Experts of a small language model.
Size: 17 layers, vocabulary 4882, 21.4M parameters.
Experts: 128 experts in each of 17 layers, 6 picks a token, a softmax router.
Training: a variant of SOAP for the experts, 715M tokens, 6055 steps.
Below are experts of layer 7 (counted from 0) of a mixture-of-experts language model. Rows are named router (the router's row for the expert) and show model dimensions 0-95. Each number is 128 + 32 x the weight over its row's rms, rounded and kept within 0 to 255. Numbers have three digits each.
After each expert's rows: a language model's description of what the expert responds to. This comes from a sample of Wikipedia text that the model never trained on.

# expert 41
router:124121141158135136084142111195150124168113104100153144130096201146081130097193109056165041163107117137155134146139145069067086135132143131155119114132180112107116138116140145156117132100150143096171110053104086138105122183187067083105126137133126117065087148175120169133155130115132106106
Conjunctions and auxiliaries

# expert 48
router:180121162160196210082190083149182087129101113146160210202152170108134165068143105117100096194064140141146166148144193121124102123101118131134162148151098120114109153100170131122116148137133141096143132127101119155091132113122115134145118116113169135105143138153095177170174116141112104079
M and N pieces

# expert 1
router:149165132204130145106115117173205175136133107091174160172112131164117177106131101139104108148078149135167096145150174132118170101115211139197165164141125134114119126091146149136135192089142157119141171100096116142083147130186160173072091129109168133113137174179140156141154120119064131120
Mid-word stem pieces

# expert 36
router:149089120143174141101155090140130189105097132100128153171053150165141194099140079133144108117110158181160125148216170126085174119095106099149215126164082076091113162096157159165107130169153154092161112115126121156086173145146113108127110137111154138139093178118096139147157135116120089082
Personal name starts

# expert 15
router:131135139151133176104108071161164115141133105094179122172129105172125145111168104070152126146109172156101123139154177094103137139131172052157146119212095132119130138102194157160080153110147167119162137118106137124070154171163129154113094164095131100092121153178106147193163136067087085086
Multibyte script fragments

# expert 12
router:106108160154155172111166096139147185121142122099139199199097133183099153119191079118126092171094106168157097123136178098143161102135137115137153158159159095085090108109149193142110122119170174107152174134114140162113171136135103106111089178081130156170160185167132168160159105129122110063
Name completions

# expert 61
router:159163177135211151119183123135135124187046092078162097135080121140066176105148105124143128131112125150169129176191160114096160070095188100139149173137108121112091158108151161118099197141129132104124146130125090160113138144139119155115078155073151057092079121126114135152130123125140114123
Latinate prefix starts

# expert 27
router:170084200131172185083180092158136097183140106121175145098146124135104183098132066130133127115085163102154162146162187110086113104149153127203124148138140121127140148119172168157133150137182145099135088163120109177093159122169116114110109141102160111080109155169045121131156140109098084099
Lowercase word-start letters

# expert 44
router:191101109141141129114159095134143074125113148137121144138087141147125158101143103061113088137033134132103152109134118128081120112090151113197157214178139096099172155061144134159125149097165155077202116094108117143096160141170142081124128139103148088164158134150078133159147150111089091099
Name-internal fragments

# expert 45
router:126079123155203154090172118177147138132064121148124116140119146174112144139154099090156079186112105154119137129147203116099090134087127110207138150166173115099121155084134172217116159144148147126142081120126110139106138146152113186093101166123190094112151148158122099162152133074154126079
Final vowels of foreign names

# expert 3
router:116087126163154151076153108144140151130137114124134246145117129185066122119141109143129084146116163173146128122139151132120111133120134125153146119194145109070132148099144142201087142122166155091142125115102109151093129159208095136122128174107146068130044163144068110170128116104119104066
Romanized Chinese syllables

# expert 14
router:155114129140148159118155105152153183167074120067145130170115150142061184043127116076136108128109144143147203175184151107073139077088117131147174138171107108114104171094133135159089178181125124134159092106135095139144188126173098111124127107102155063077115123160123132156154133120112103131
Word-initial stems

# expert 4
router:131090151140182141092168102156135138144136124108164216178113130134081121113146131055136108159136158141128156156186121080128131080122135114110136115163108050120133179145173156118081137137146163111159178118121059138099178113171101151099117143088117079077060143131119142172173111119105091076
Word-initial name fragments

# expert 10
router:209157161143153134094129116143128110158142096122144123161084136182058167113205122099057116136098114135197159140123149073110153090104173108149156174160115084069129122109144149142147166134171144088153129080139115159124122154137062170101109135113111115086129157164085137113165068150083126102
Quantifiers and common adjectives

# expert 37
router:119114199139141136114106075114186160147054139089160130120108156152115145089172088112099142154086124163148198139188134105120101121107196101161138162137121126100102150145151184146106146184149150108136182092126146157142158157149103151123063128072143130120117140178148163131133096105120118027
Art, medal, history stems

# expert 55
router:182139172147131143076186122166136156205132091106174157128143143132065106155153064113131131161125149191165117205146126088110110110121144127151109163151128094111053148082141132128113129157133156122134142138115048143140176128129149175094130165107165084075086161164104100130156159131088101090
Lowercase word onsets

# expert 16
router:184134189149172148112186082136162144134098105118178119151069122112098128135148081099084105108134098192124199161167130132073034102099162129157117132118137087121111169120189148150123148159163106135134135119084118135121195113152104091104058136091114097089094136111114106114159091114111097103
Consonant-cluster word onsets

# expert 25
router:181077155147182168099160113157148169108106102113114120192105170115119148104175073139134121145112138194100132179180128082104136128110130098173198125196118067101100163113149121117104144176144154122136130104116104129050185120126122153120116152109190129137117198114069144147171132128122105105
Surname initial letters

# expert 9
router:147058121230130135096183094146167152132126128116176143143079180149094185100127110123109093135080121143159160162145154100108091139142147060139174122124119093098126176111120129132120162124160146124157116111059124123093130200132064172093103164109155113087099159139067173130158125086132113121
Articles and possessive determiners

# expert 33
router:177122202128189145125147114152141112098107067128144115186091134129110176137172033108154124131110141152158198197137115128050102104092139123150159143153135098114122145126188131191089196111189165135136133104113102144131153106165100108131101143117162096093105160133112115112142135123126068113
Word-initial consonant pieces